From a checkpoint of a small mixture-of-experts model trained on Wikipedia: vocabulary 32768.
Below are experts of layer 7 (counted from 0) of a mixture-of-experts language model. Rows are named router (the router's row for the expert), up (a neuron's input weights, with its number), down (a neuron's output weights, with its number) and show model dimensions 128-255. Each number is 128 + 32 x the weight over its row's rms, rounded and kept within 0 to 255. Numbers have three digits each.
After each expert's rows: a language model's description of what the expert responds to. This comes from a sample of Wikipedia text that the model never trained on.

# expert 1
router:074161177117139071110134125101105139102105101109139136085120087088153111146109085105040183146073140135093095106095145100194058120160151099136148143086135158148169165110117137091153170098099121127165143192116133108107107141100112111111159163162149110149128203139114115116140167066106135134167133144148132100149140124137150120105077107159077127192120135045144157126086118095102127113138
up0:109230116092128129102125175110116114133113111091106146122107134141126170143153130062090124101153127082141140178159134138140101088103157134151131130179066081143150150169148164150106102054146156181112157143128133138073126152150107107104093089118133115054170188130169168177131143102097128095126162124133118110091169110119128086095122079154110179106139169193155129084113139085095144136158
down0:097117127102109050116080083126150114147127104130172155110078182120180146138114206158145145097141155128107153137152106099102175118160131167130124128163144185152125118196143090109062080078106133161124146134084140122152100140123190167155126142129088064172077084161115125097110130138106107137169114072122117104110154122126046133136086149110119176074148143025151182167119084092137125123056
up1:129161175129112149075087127093132084143156123153158160113154138113127117169148096084071221147127172162142071149185112103122075148149090118098177153115135115146127153134123143123123147116075196156136116200123119112069141094122124097111134095095145134107097161117130115155123113213106099159122185097167211064103216046126132177143097124124070119146151125127126099108123117084127172110100
down1:148134044159122183116121092107102128158117118147163089131175180110083091130081124179179142114099111150112123166129117092144167182155092162143108105107171188166124139132138092167092132143149168127133162090094158126065091120085187134159136086162150121143119065101160102068147142117193134141113064098131160110142124129170131157127153129093094133178122165093078229108123071174159080117160
up2:107100071145106131065136152139108141125164098161101125116097072065096172075158098156138075155095116122138109145103129143132099174153112137114129163145140104133119130174124114149116166115094202129093128102082111129136127148116128139114115132104194060172101138052096154185104141180081140111120070158114121140107136094115118107093147116148089097141166104125148133111108172130213152157143
down2:183145158106120093133142133164078101124118120086127166135137130107095151098110139129216097090100118147134161135198101106119157182083103120125167111158144164141111134121126109118193094136135117188115121119112070166169209143120127121131173131058097161119174105108094128148100115141113185146123148141093164160111131113153088124133144091166174123137108118098107162090102186081152160110178
Description: Table cell values

# expert 10
router:154183146149144105125125120057078173160142101114105145122110067141100101137139086105061176059114161077104129117105088081130124169074114147146145133146139157124127168126169180143112130127111119163087110141094116146119091100165133102125111131093142066137176176108086102095085127144114109104114143150158171080127134131140165114125141118160094147131122095097135170127128146095135134110144
up3:157166165108143168099156107080078123107136130129061158111095140057143113140148090140083100108155126102077123151161114114144079196094114104097141190108140100132096121118133175101148152089090137171128244144078161178176135087095137095129107152134087134071164147068047122134117175161128191179131056186121140108119102107139208153116137093226127134163104140149124195081118131106112148117082
down3:089107060139078133198092172134167138110079154112146192113105145134091137119113155156204123131099142136155133131158177127079153137079131124158059120071099160144078099125111093128093129147144171141063070109178144080129154164120132100117130129156150152121125073182162142126153105139060049143117137169114158107110122127106120134134080168079145154101130202129096066153134106193162127112203
up4:153148135128142106142135107120098140092146118133110097120105126128129120103123072160097142104155109095154119173141112128120134037174085116095100177099132142103155143122033151073119142164083133102138155122136122103133113137141090178151113102161107118128125153102115136145101142148143132102153154114111144116122098165090149157131073164091116164098111154099163133149083135159110119134169
down4:136109151152115116098081133106077190189116134119109084143133131120159107092057117103149103132140177164050079113134095111106153107169164126152206115154158122119091126184105143061102143118069094135130157075181163135087149165192140039150158140146101102084160126154117126078173071151173130112138112117110127098116096085115189123144151109083106174133130083188153081147117107112093123135216
up5:092190135113140135121157190116117164115049165148151174073182058172181127138132141068147170170088209093094153179121126143129118095169135120171107143084120103091173114156132089043196117117101112150115121181058125111128114134108091120159135133186147154116124133165129119118123127041064063170122140067116113153146085157135129133160102130141116126136156040085105164128136113163132146056138
down5:124097117126158150143076178191141122125141127153062092142125117097149114122110113143199061118113150123145163107144111158107124116099187175140110076144130133142082154134127164135166123156119151147117122119116159098129187083090058122075061061080099142109113059084126122101189141139123145137112123093148082152120168130124100095134116139133112133170126095108110083120142104146109120148108
Description: Main verbs, copulas

# expert 33
router:165159180105121089171101146112125139145194089122096098098110061148171129099185101122083111136107149083094107119134133131163058192147159090152163098135113179097138154169189158086091182109080096149170049113109084185112126173124169113146122097118138089128118178092070022134084099084139086081146118096173130082126127136102130129129094112175108123172112153114160111079085130115149077130109
up7:128115068129162171159100113134112138120111086091113114140108112111129087058125114089090111136079067114127178102139114046158114161096141164135130085173139125165119189129164130173126147187081187154170214130159136092167080152148109132061138152147099096133096115112121151155081110133114150104190106111133170084135110110159174133136151133098107166136068137128126102156137171139147162184128
down7:102173110118096123137095137060119134077145150175158195162094110117145094150107119116151148100130103131158133143120129099159109124081118187122064114128167165126172131086145115145169152169124186136137147173088089057098099111172124116140185065161139098101102167125124116100121035169124154136135071161175092168184139080085132134121148101089128063121103121119158189185138142184090130155110
up8:139149181178110089121128106114157112081101127071166155150110173117120144202133095124084169109166144090133114089104164175108106163135084122157139098116164180087146178174107128142139064117117126195118135105154132132148099146118150109123120109129136102138139181064095097124126183132100158139105168149089132091173107108112104121119091095160112152105110170117100131120145132139098092123146
down8:186114098121164131105112104073202083079162153226108069151181168122179187165108114148076142153167151242112113125119136143097183075176122075137139142151149089132153098099100175101111091130124196159088111167089109116193112126139110099144120081104089136069107095178093160191139115103111147120084141084110118133113132154135126086098093036098073133148136070162136127099117128179202129136145
up9:119133142118106089152109133121098152079038181068130158081085096113123164146112131079149130125095172148079111154147158074099069107127197062097191132091163097105185136194142120128102115138080111115114104131106124178171070179073069141145119147150128112100218111118141107124126142138126156150155116169145080160091116120149116145126080129106110178116086124142169116157164132118127102113178
down9:117124116144135118098091213138186119140173107131161117130154142197083151179092139093162125086171185084149079140131095176075147122144116098159158128093116086084133098167150119150138161132129128115131155185149200167132091131129148124070128108089190121097156140187180166109144103165139132130128093108156148128069130126135103140107118167124079140139115157104071107227117149109158155162164
Description: Parentheses and hyphen prefixes

# expert 52
router:147130139057171100117130144053184145139135101143109148122103098189172126162131054109138194063114164075116145139126125103142088201138176117169124127149127149102141140150147137134109133103111080167170129150123107191079124114145119112115089095094155121109141255140120094070064150141124163132144156110143119048145203168138091130157094122201128139162059114103173114110100097130099109139121
up0:143156121165127141143120198104104156128162107138124142095161097158157090114119066064098191164122168140113168118108141119151111170084143164115163102062133160083149147112128157148175121165169110078145135137130070117163089099142177144159080184095145127191106093119108065138110063131096122078136126128163089117087137080086144153147100112080110119162129104137164066148132128123124101178172
down0:140093147143111120089081033153086135136112117147167123163166172182074131142121220127107101147132138109106124190103065162148155105121136109147136132163179097095133108127153107117117067086153138168122133061170112085127152093152153125167147135157144101134147139107106130099158120101153162198045167130124196122167135149165145121083152122138104101153106117134096210140182186127086197133101
up1:134204119083130160072107113092107141102067119153172139098112123155082173119093098117140188131176122157077115126077140086148133176099162137157059076150121055145160138135162106091148137115123162166129121167130143141110117115189114193149119083077104155141105104124107034105130115093086126110133178094167146086151145097092095207119155079155108159185126170114148106129100201181078103138186
down1:152129092140075088088182120158073081153132138135107106116136057099109096143163114147119148123135118135116141127128055198086126112111101118117142136117122114093116171130128090113164137143091158128064130126125122110049211087130146109162154184159156106117138131065126149071124089134134129164155125195071127122160103147096108150134113161111120054152146064131104184137140083179095151109062
up2:098115108130131136143099057150151105144149101108139111117197142130084139136145118137086181096151169125138111090116191137141152091134188083124121108107183098130131113116176150180131117098121146132185105147125065109068160104146125110119071131122142144133145184139134133183054082162120147136182132216183158143149083075114113131109077093124084119189108131083097145118147140079112153085136
down2:147107101113093132124104157131096142127179176075137122126074115128169167140124152129138158168161128167115072125104161122093115049125123148096093172123108130107113108084098148069160110170151141132154086156122154089196139167132138122136152167135121112136073142058123118109169170069128055073129205085171078112120096132156108113073172151068100152136134209162095085108137134133156091137133
Description: Group and role nouns

# expert 42
router:163139100128187070129106169117093147169130110161156100088109119184149134166129074127028154078126095125051156082108141134169105117140147107123162124147096088140141158185142206178124118037125111171134081110076160152137093120116191150094097064118170104102186123120076149137072140137087146112169148132121149084156151153142136124151103082118107112148099119093193127098108147136113136135116
up0:157124136107141140148033149084135151101165177115140130088105110156129142126161117073151143169129135102173123189071128082153142125110097161165083168134150090122134140116181091117143135095101132169192155130111092086139081119126170118095139117084174166091121131130125116109073135128161127084154154130154160096138103068119158158182087129113136133130102089150152191108152097206152067119101
down0:135120148181092124141153156128129172115150050106116195127159142068093119166091085147111144101149113072114164108126137147142076175115159140100098129072109097187115145167144110142120044121108150152103159144120134148123119158085177171158075140172101068211147138111138131144187139137118103141150110120139162128161127118105147089122123100072116136145098134126123132153140100092093104167152
up1:112117121167129132174106163111128154161085130128095173090109100105190160109117111094104089123087106170132067188111130087148089109106158112100152088051108153117140108181185166125150163155140132134104112115053041071112112141131112151137114145110164105114154146150106110115154125130078088127140093094155111185139114139122128100088143126152117123115130160127070140123091056094043168130109
down1:124132169107109135136138135170091109091186077105177136141148099128133125134230147116155123158097152071171178134092105178097121161097169150123142123137094163133119112143103076208110062125104185106122132073148099104101168103100169076158162129176127115155101104140110139091148138126090091172126141121126118144115124135161152125138110121142151150113121135125187121148145085124145179122172
up2:128127184129107073144093129098157110096073137143173130092105151111201167159104149094115118125144140168135124126127171150136159161129155133098097113123068138128132125116149124108125122131110075154151119127106088144116104139138067113143148112154047142136161141145060143147146147147118140148157112121124113094072088095129111152153029087116105132095099167163083086121125068172128141116132
down2:100090154148109141132109154169126108137119152095082119090129137164111131076145177119087141161152136159155153098186105119122136141088084121182133158104137102115143115150123072109136071095082110095160095114174133084094172172173178076132123136088106060154106138115120089109130132064159103098117169134143112138146215090166214145119156187148177164093163072125144097138142158113130068118140
Description: Function words, punctuation

# expert 53
router:126154165161117117143103149119108129112119146163142095062124093159169136125143049062079186096106085117084081155161153079132026177136135092117144118122110107107137173140165142147135172076093199121090090189087118138135115128086136108098095142084181134114173129138122075167105133126119149141156171092183151081120153151169080109108087149134066085154080151111179142062089126099153116137130
up0:131130168199141129173130200121188108149188086140140149080077186155071121084096116146133173135142109063154131152108148156134099174123131140102166122108106107148139141113120130133113163074141128129136154202116174096141144214118206073112081145100145070172159112134137118107166074161138193102148112121202151146113121110150195168157081177159141092167097102102149082066111135101127096090135
down0:064146099116180093135126135160115098145121136143157115145159108162094118122100180124167118128160135174129123133093108118102136158113135107099132133103105118120127131126121139121135170165077148142140088121155121146109166183155122090120134122160155150118102056147173092178170113090111061158152111168129108165062129122133143088099174134113149084128112173159157105127148123087129119082117
up1:069176095140165165147111188051163083133103180095097147104156134148114124183122083123079150113145114131131167144090163116188042139114131109132072120098228092110159108170120132136118183101105127158143140138114186091119173135082148116114176120149130123128147163161164118159176023101109154101109144110133131125124146136107125180124166164095091210098082185151128171101159123131067157142170
down1:124110145099117193135079097122092129084128146074118157121120132065094117111064100133097112155053102071124151122103189083192119079149144165107107129125155092221161127123151098164056090156139130133145189089099127118118118122139141101107175134157106151134121130176128108106120093102096136120155212153131119052132083192131103150112200127119101131097121091174136105115143119166116213126149
up2:128088213129138113121148192123130072167152100112120215159085158148083148139106066121091070093052122055117141136147146174141087138151082164125136150163151140090145104166130208119149136145103063128161153156118138153151094070130128163135175138120145117144182097067133105124138163139097183123142115053115142103117137148121170093121104113146131130171184119160105068129106170130089140181089
down2:144156096116108149143084100166098127136159127104109066095173169165108101123108183131152156175082070085135138174169099126150170163145102142154158133092181138134164149094105075122166145108161120140152093166102130140046132135123102128102143144093118140176080157155145064135064092143173132190164133142151149080135168125155184118154138103073117176140208146122130156116142108160155154084159
Description: Writing and publishing prose

# expert 47
router:114123181088096062187080166020159094146158108115136124144034074159149125073134072148111126125077155120151104099172096134125077178130153131104174144093127136119097187145154140134171162094116127160138129170138127180072136130074141147105119120096125116152189231089082071118131148123073166111144167106164172060154175142113132158136094108166094133153093065132142153072076152079151128130157
up0:132121091085120121149145187118164094135143118124182170127164045146106140144135094112112148104156113150090054178070142135150102149163126082128118182120081111158175094170122162066089123147119172106123088119073057127130150113099136129139110075138149088098144082165082149123127154094087069112135129138152131117093159130124129079127102117088127178106163144107156118179068140085098082122128
down0:109081144150151158097167146082150133186143143077100171138107121105108138057155092150148092092187178158166108116148097101088128108091109165147145132163111108051091121122074147112139086160167073130166149145147127128095094118087087099105118152116136148149113166175102128065105127140158162107090056090103132147162129130106107147146087126182118070137127105100128083198085096126119177134067
up1:129120186191113100126171146133103147070109133088138093176097129075146128113132087129116145143143206150113080085106166055143055185155128135186154127124125116142144072125086128141131139084077107149119056129182133115105091119095118187101155071070172056077166129133164119108121107163149158092112131068171102170126139111167155088118142150116132187190096069132149204138101140092170113151112
down1:150113118138116155104158127107134112121153112168165114096141115198179123124196141091081115145021123065166065167120117086157142123107158126160095137136154112113102161089115169095132113131126176106108120109154104126119088169114114151103072124149101160117162140097182150162157162108158086159069120178108141098108057061157127115111089131122142085082111082157172111132177099164187123143123
up2:092203148173150129111101137103128096136144139138102156089067114167129114121129060161146129138076150131174109156137083113121116150124132148189193099144140131189109125130139125106173173145100176120138150134102156150099141151110134083113177075037098118186152082092116127139163103099086113037111102082096144128124115143127147172138065129120087151123128110126153092104128143127091145137122
down2:128151104153060148080080077123123154109034130152124137139124185131137114114084198094149092083105147106104166176161160152159107100135125117127074129177192136139112148090123153178118086101118151149134096100112116107148092141173116149164137137181113088112103176109136065139154146133131149135171192174102101112122183158145153107121123098094069130142151157159121134112162135141209100160179
Description: Common topical nouns

# expert 36
router:112154114147163121099110140025158141148133108098112124109088023142135145103179091131114136063154148139131114099125112106136058125100122133189132132088121180150141180198118148104163145138115143146059128125110158121112155123120123128088146091104176124141124196117093132079100060101070113149175165145170092125151144148123101146084086101149067161164068092108144134122100136150107148107102
up0:175153168131128124146102209131140195093175167098107073121134146151126081148143159110083102118060138138122134173130191125171098166137118169144117168136165128129158140134146136152076179122104126084112126128189107187095154060139110143128114191127120155116148094124162104126163123058108187086122115154161144121120144097037130137153160135123081182132148166124087120110180082187113158131146
down0:141138144158115102076098086170139109112095135144117124132086145187090164143130172086164181103120139092117187147154112157091119114177072121107133115128115128141107096145145082125185163173117145176089102165118129139116168142145166146177128137129148112166132091113122126155085128059168106074102130073078142122158110142168168114130168102152140083144115124207119098130130137114161111126101
up1:132131143142143121139138189061137186125171072177137085143204101110109140100081110159121119182162113110057107093132147085148106106132119069087139089137142137073165142128122168137130125114117137208145109098084136115186113121105198109097128129096191096120112136121110148042159112138062112168110172173134120091161138096197123124158115095153130146125140146106109150106115146125086115085112
down1:108120075123096101166071098140137184060076078156148123115157170194144103191202205139151177114134186156127155133140199196134144105142068159084102146102108181116124124120198121089169134111135104108095074111094107129093125151149101139124090146149143065121163116131102074154129107130098084174156116126143175071150157122144116142110084156159126087172104192090112163120150115140132183118125
up2:138138125122183188165127185108106113149078154057099130085115151143181117101129083081078099147085128115113133054136139171172101123131177142172155105107128110128146124109058145072132143160119154109108141168176143191111172160152148110107158074106098104147145139171114119093182088113137145136176149103081187138094171127129100134134124119110088111101102151121115148094173145146087077158115
down2:101111111113125151139130094176095120180148138114121097161122181096060119141104174123136107062129155132154160106193128072148173136038194143106185139087130155237110127105066138057104131113156148123136147135125167110155141121102127093122153104188125099124152128144161145107128160160182166098130098154098106143125123092106149138147144123135154135080127118172146137133109096088088089151125
Description: Sports statistics words

# expert 45
router:104108121128150104124105175000136154153175091138110148088077059116157195083138096107128154062110132095121134130117101089148081159096164114162182094111079111127171153166131133102126136111150165135103107193071166179136158171072174119127112121104120054160161174095098098071097151134120165121153131112177131107110170168119095145131103102177054110170106064121161128137112156092168139157086
up0:132094096109173121111103104103133172112101126135133243103100090141177095130185106102137160125100142132157115120085176150170157083128150135111104173110165074100157123143108160135061119141111095088144149106109158140170163016168141158123109148160148080120130157155078083161130138102125105137126130088185100134145133073157134119106160099127157112075197143172117149110129099128057093110133
down0:110133199125141139107151113086090086072195127106088086106143167124122083129101114168220098148143100132094110109120119115123144204110087067128123102095107143109133131073165110124167123113160076076104057154182134193137132159113124152184146088076097130074093116120132125134124127124145068135125146131149122108117124092170180133155145165168122174095097131085127129143137140123108158152192
up1:094189188150192106112152132139104098055119098104153100136196163173114171117135102170161140136093121080142117154084123124121118154107126166177143158116102097150116150167114123104173081138147198117101138103165154158070099166180094153111160101115119150123047130161112110084112104140042124099129167111106122118113171173175173158172173143106100140136118150177124110165070138167190127167058
down1:151165134107116105173088137222089113132197181129105129074082088102099100109153118107233128113123133188119136112127134112081120119152151175136142155109087111106109097132207173052121108096116139106175149178102137172164121129114153115133103081092156054103160081112140147109116119118128136088139088107143154118155168101134126096140097143123157115133085100085150142150096080130095081111130
up2:130163137149212148154104125094146172125117110199159146109139097139136137134214138058120168127107129122155077145144166155175120164146113091109106145153104128120145101159137160142127130140116161112131125156155082086138130190159095159077132095111089107123115127127108129109080111166089053097177104141111116128099103064148121047125075127122102087068143160054129075126128102081137178144134
down2:119111070133139135148077151056110130136141106087129067106207130081075178153049097161207118121184166109087150100100115168112164112138092111154111117087128137171146158202103155121107125142186081164144081125112120170135137129134123105087092015123111153130150088155137153084163144162134123133143110145126052104131135140113067147116146120125130154143093084117128146147170149197085107145135
Description: Occupation and taxon nouns

# expert 32
router:146136093152174108165108163000111132132132146153159100089108086130151142126167127101102129068110130138093121137068113097161070123173121116133154140113100107143206165122165148141071151134113183086127149119096078125110109147118132140111110109086148093064146162105093068101117124150093195147177128125153141130140144147121083122171128060131113133200119079106159150076072139136128145118126
up0:138153137120160046143152184153183174162159139134168113120107148144144130126106107113113137109149165138114120173099069080167138084115082048129098162107116062159114097126132146111088161094110106112138158112132150110110130160154178136091110135075152144094200123136103115129134137107104140112126148094065098090144153064132142161170112130147094124135133089132111098131160129136093079111162
down0:124134108128097188174096135133101078140197113065072131142196122093107163140110158090188121111155112125110139064146139140113151066070143138146144088154090104070153113088089182105175159185134101111130092158144195132131128094129069103105097135157156115128133138075203130113166108160157105122150079150154127121178081169136129142101138101127107146083097136174134141136099048129098118123103
up1:114124082076186171101106152140165125126134116120145129137128121141205062153139119120090154147141161083146111163126144129150119125126151151143114161100145177155168183121111142116136112140169093130137148151120152112143143162168137154129145186145140147138125143173196219078109123134077158156153123146127088100144073088083127014162121150148092148111120115127094087203088086134098150093114
down1:098118131170167129110169146153145111134119094130155134100208075141105147179181116137091211138114209074104102110110106104145131125142067155159130194165126127158155109122048154115104113159081078109106211139151147142158141155113123122124186136194132120121142140154112179094139120175084128114156112097122137141160114159147120115113144151128153069144126171147060173144183141180126153094102
up2:076132117123124145114115117142125150101146105113151081134074105121255122105077113161123147106144094095151138124164095131114086158173100145115102106111156139143123171162134190102133129097120089156107165150133109070187131097089161140095083179111142077117100080142106087157125131162094162123121145142165224155164141153120166135096134147138091148168168165131152108080113072153089142097134
down2:122115119105080136151100109058188172188153154121126136118146112069088168091155147152142159130104145144091090201144103168132126132104117189172142117102091173120125125089116091124107089173156163125140126114099149134066111157180093144131098145139083164128126116164155169100155090099110151201202119238187102128108113119142113124103096106185111113170153132145116146160080097115142141148127
Description: Surname pieces

# expert 13
router:132138128113129108136097156081132117139126110100092138106100117121152080124134086103054174049128111086062118165139138122240099163126155068149117141103128108154230214164213147147112142118107176155099136137080126142150165128146132152123111090113154129118153156150135105117133093043113090158167098154212124100124134129106125093167131141177085116131059093139136162118118124122116115129065
up3:147156150145115133082177122134129141135133147144083047113155094120147099120107083127092125103118118068120148160165126121125104201093134130154171112111111109123109150111137120152153241137148112131144115134155130126071066155151148097155097163169134172135126178129098121150110129179145126133170119108145129147118092133123158188184131167103099170150158117083071160168122140154173052131057
down3:108109116144127139178158135106146150126132151110131117107083160162127157109130145131105126166174108072106161122120155151121179110149161144141109146038169142121139133150139117120066088143130142125155132050154185081163168171081127146141115147088142168127137117153143130086128190137112083131114176149093104110118125093089171044085152092129153123120185126114162149072148065095084137094111
up4:149123106092119124104170186120125177123186101120133120080090063134195152049151155082171082138086139117139108111127122113048120179131122076143177146178076161108063134139159150111078144133109145123125142142160166138116139146082153137133085220055118175051164137090114101094127162163086183131131113089104134108135093170075083119111136161122135150172136073133118165090148159089122115181135
down4:108117112086147117086152121095188119194169114113191124146054075129168111161117162147111126121134125145155107163179172116127087146119109107136098127096128158089139097130178139088112175136113144129126186119192173080129171130070096159169149143078136141139154146131142098153153109162122140143088111089135078109120135078093107144082090123180090087087154075131078149089097057144061139118088
up5:163160071122131113089201142086124133108079152163070092151141133128105119095154108116142110130148189171126095130131128162114082117171122114107138167153153153167089120159091127137108164132132107175187111151127095093071138080118088186200103178093179140120138099151149157187114182104124125140143150183055069115062135131080141112114113112117137143159189102112097175096101142149176205138188
down5:130190126129147115141123125116110125175074143098135084097091138140117115132080109153101159123115157108149127180095169066167128140227091096146103127133118125115158107149158170099141151142157059082070093157163131151111103190094152145101133162145108178060140106124093162167156103109121124051083123115113122116114141112161100135083158135161062185085101115130098094154178112087099090141150
Description: Stats table cells

# expert 28
router:129152103145187096160130127000152155146133141134122111101108101142174135121170102126114191109077133142117083164067137104222120142150119117168091137132120110153255157145117143137071162123123122121107131181109097115111105141122122131126112103112115103105151176147112115144101110065077224125196145137142159144136132189132108120143124050166095104209130111087141156089102123127127115094158
up0:210181124148183163075102169147096177017117116088163084108081105185146127098167163121117153145138140157096103111144150140095135124135116135145159105173174093122137161114152065135168189110122137142121097136127128107100060132171148129084170110158187125047235108152183143086145158112153114132103140136154159099141157113147162124092099127088117124120103139154170153126116162089127137149141
down0:135100135124067130114132126123151101130136118119123129121151104049131093126158115128104190164142108124097139082118115131106141098140191140168132123132167165177121097156196132084137129084138048102113157147126104062146155140133147128112208124085151149137125181147128106077187141100086093106151156173130072122092132089118107059126174084168087112139154109139175145128085113127180077100107
up1:136119127113165125044136155070129134127138107155110109133151095139096048165099145112145150152077123131119129116127146075194089169108173132175103089138151115126210109140177159123120174140138182087096162165058123154145149137057113153110120057142124100133120165130137127165108160075138117126155094058168134101158165109164126152136122149135159148196095068132128118163095122155134092082135
down1:139194119124096173137131077042140092093040146087132181127113181079087068140082118102146129089144132146153163176116161097131155142142148113134154100122155144076102111104116137098144119120124150098154110144103079105152139108136102123130091141132129146143159095118092108125142131143142089096112125160078095102152109107116100154140103133069204173103155141119169116091165128148156151180165
up2:112134117163053085078184078138097077116134115143091126130081157158118136086096033155133172143081113163157120120121112096135104107133125117128109174139200096155107146144151138119194140139177129199080116149150119150103186206075175160165089078113099123146164148171101155143143154094132133109169131125095148068130168182111132114060098160126096173118084155106133087109108136109126166093122
down2:149142170098131146135141131071175083148086164105159139174096199117156120139148151088096099122121163138143107161102122104130177141113114151124124083126124133093121079123139139098170092142096164136153125163116167157094176149157139101115122089145130082109133105147071120148142209159134132125154136134112083088114095117155193138143097133112149172132137143134167097051081128141179113172137
Description: Personal names in lists

# expert 7
router:134115095168143095155085182100120155154119120117136113121105110162180152126127078107147147108084132078100129140091159107118101120135144123173096074126064141133115167127158115136131133122053135160098091141091121125127167139163176085091107119099144115118130125119076067126076122115122110100168184135178157081131231154138121118150071156138119118122062074082163128090083130138154101120147
up3:106089149137108151148189138107155124138161108180166146108114075137109144136155100129132107154112094143060154161161148158136100111141183124178154132098139076129166143118083147114129130126118095097136144144155160153144113072169113099091107083109095126157149109151092192112134038142120127143137079111158099059112182146087180079086116129144091075129091100163163109149129132112161036112139
down3:121146127115144059091093091174115115143121184138145141164105123166174123145193151112255155125091146144112120077159102105078129132115129138145115116131131180165104112143180157175079122204087174131136089075119098152137098133158119179159122071116086143149113147125132088137136118089086000138110120101156140147116091085154134140116100112071123150095140124054135121115107135112185142158140
up4:077098157163094136093120133103117136131135147163123156151174132218109090084169092170109118153125083091134145138126092188128136155131114111134143164114183145172129159158168138185105085138148061140166148151151181091186141055091141167123118116132144212098089105105155152146151108174121128105118139135129165139178123087088139111139103106117133152170199132178138128150094114176113139152115
down4:109102148173105168128104100077135133142141085093129175130213117120124141127091127145023102130163140119041114104186159188158085142111131114152106107220128104124138113138128150144165164102132122123124059041153120081090142102127108137092103101127132106151135191149164156174152099138146102160174094109091175128158139074106101104110127108116108146204150072119156120172132104150120152111124
up5:143131170076151152116146154092123119156087137143161127077107089117185106090168096070086074149152150099107089146098142129156105135138096110173132108123131131101162077110100214155146138136098207090075099109114176152087096131123102122090141072079152135118074149155059176105130137097118147157167184068163161113108134146103130160127169148142120120152133083126129113092120126192111196072148
down5:148183132163081106120127129023103132184146084141122134137115103101174167096154126153077159049177139149113158139101169086131083146153109132110122113095162093057118113126151035073128122099141133126122033134108147116101148150126071169102164108081142113138102152138148126087063132177175215159086046148116070154148137122151146206149154092105141104125067133099096155135158145091145143136097
Description: Modifiers before nouns

# expert 19
router:145141140131132112132139120029161103165154099132137095144093051110132168151104083086067165075142130090111104105130136123171120129108111093115138091162089155169186178154206204156088099125099132162141114143107108163116119108090134199117108062086134126143167120095095086097109140133099148138112129120230180106136129157146102099176140090148089148121053063111185105140074121094153142147162
up10:157155116064144126155121122090095101144146128142123163094150133131174165122074103053061109115101170167104133089137119174148155113169126107171112076173111120091144206139059098102120121146157132138155159130098129100136157139163158201144161086138153134142120138124158132116118115086062106086151167134125134093098084172123214113079161148116155143070116125158192118122166104127134106143128
down10:191118122141168107097106164110108157053110106177103142093164145155128157061132145123074167124069106178062198164121114128150189187148176131114085140126143141168160151183135101127099089140104092158075082163174122120130105161071121110088188101095149188066163136115135136121095128118116129122078061154114111150074111090092132073103146146157084075172103129118122148161179136116105176151182
up11:153166109108143111130132123090172144134146141133096144198104087091108143065104171151119091133128183147122102085119171109151108209137071088145141130142124163120138188125122091132096104096144150147115143145137131185147120122125141121171099093022159126120090162066136100182127030081166120103096130068109156162105097126104140190116077145112173176139144118092167150112202131124079109212121
down11:093136169093116111084151192182140103095144073103155121120149134162047087106176090133166145148097125119049165155153130121140139064126135123143084060158124147098131138127076159162159187151188097147125166167069099148156103086133128165105107148118151126083061145111126142184136155135075122108165116117132094086120104197110120114167143129194090173120143127118171106123122086175080091128142
up12:114111141136174075203091118139168107149154139124153133108078149126148102186146128162162153089149179086171097162114120131113110160106167125142138123189055112112136192139149118047154088112146112114152172151146123086092167124144153136074120092141199091103091148143133088081074171146111131112106160132118150133074160216180137103130103187175096098120117170129176171120150144127109057117123
down12:178167105114139128080194078131111121146200156173155137113130146141089128134065143084105078122102083151117105105214058104162074108062098123106145118120141145096160171118153098179133121170141145172122134137144104114131159116088147167069117100062137111137128098127146106131122071104192097112100164149154209158136069098161123125145153128154090122147050108101121085153081115180163141158146
Description: Description clause links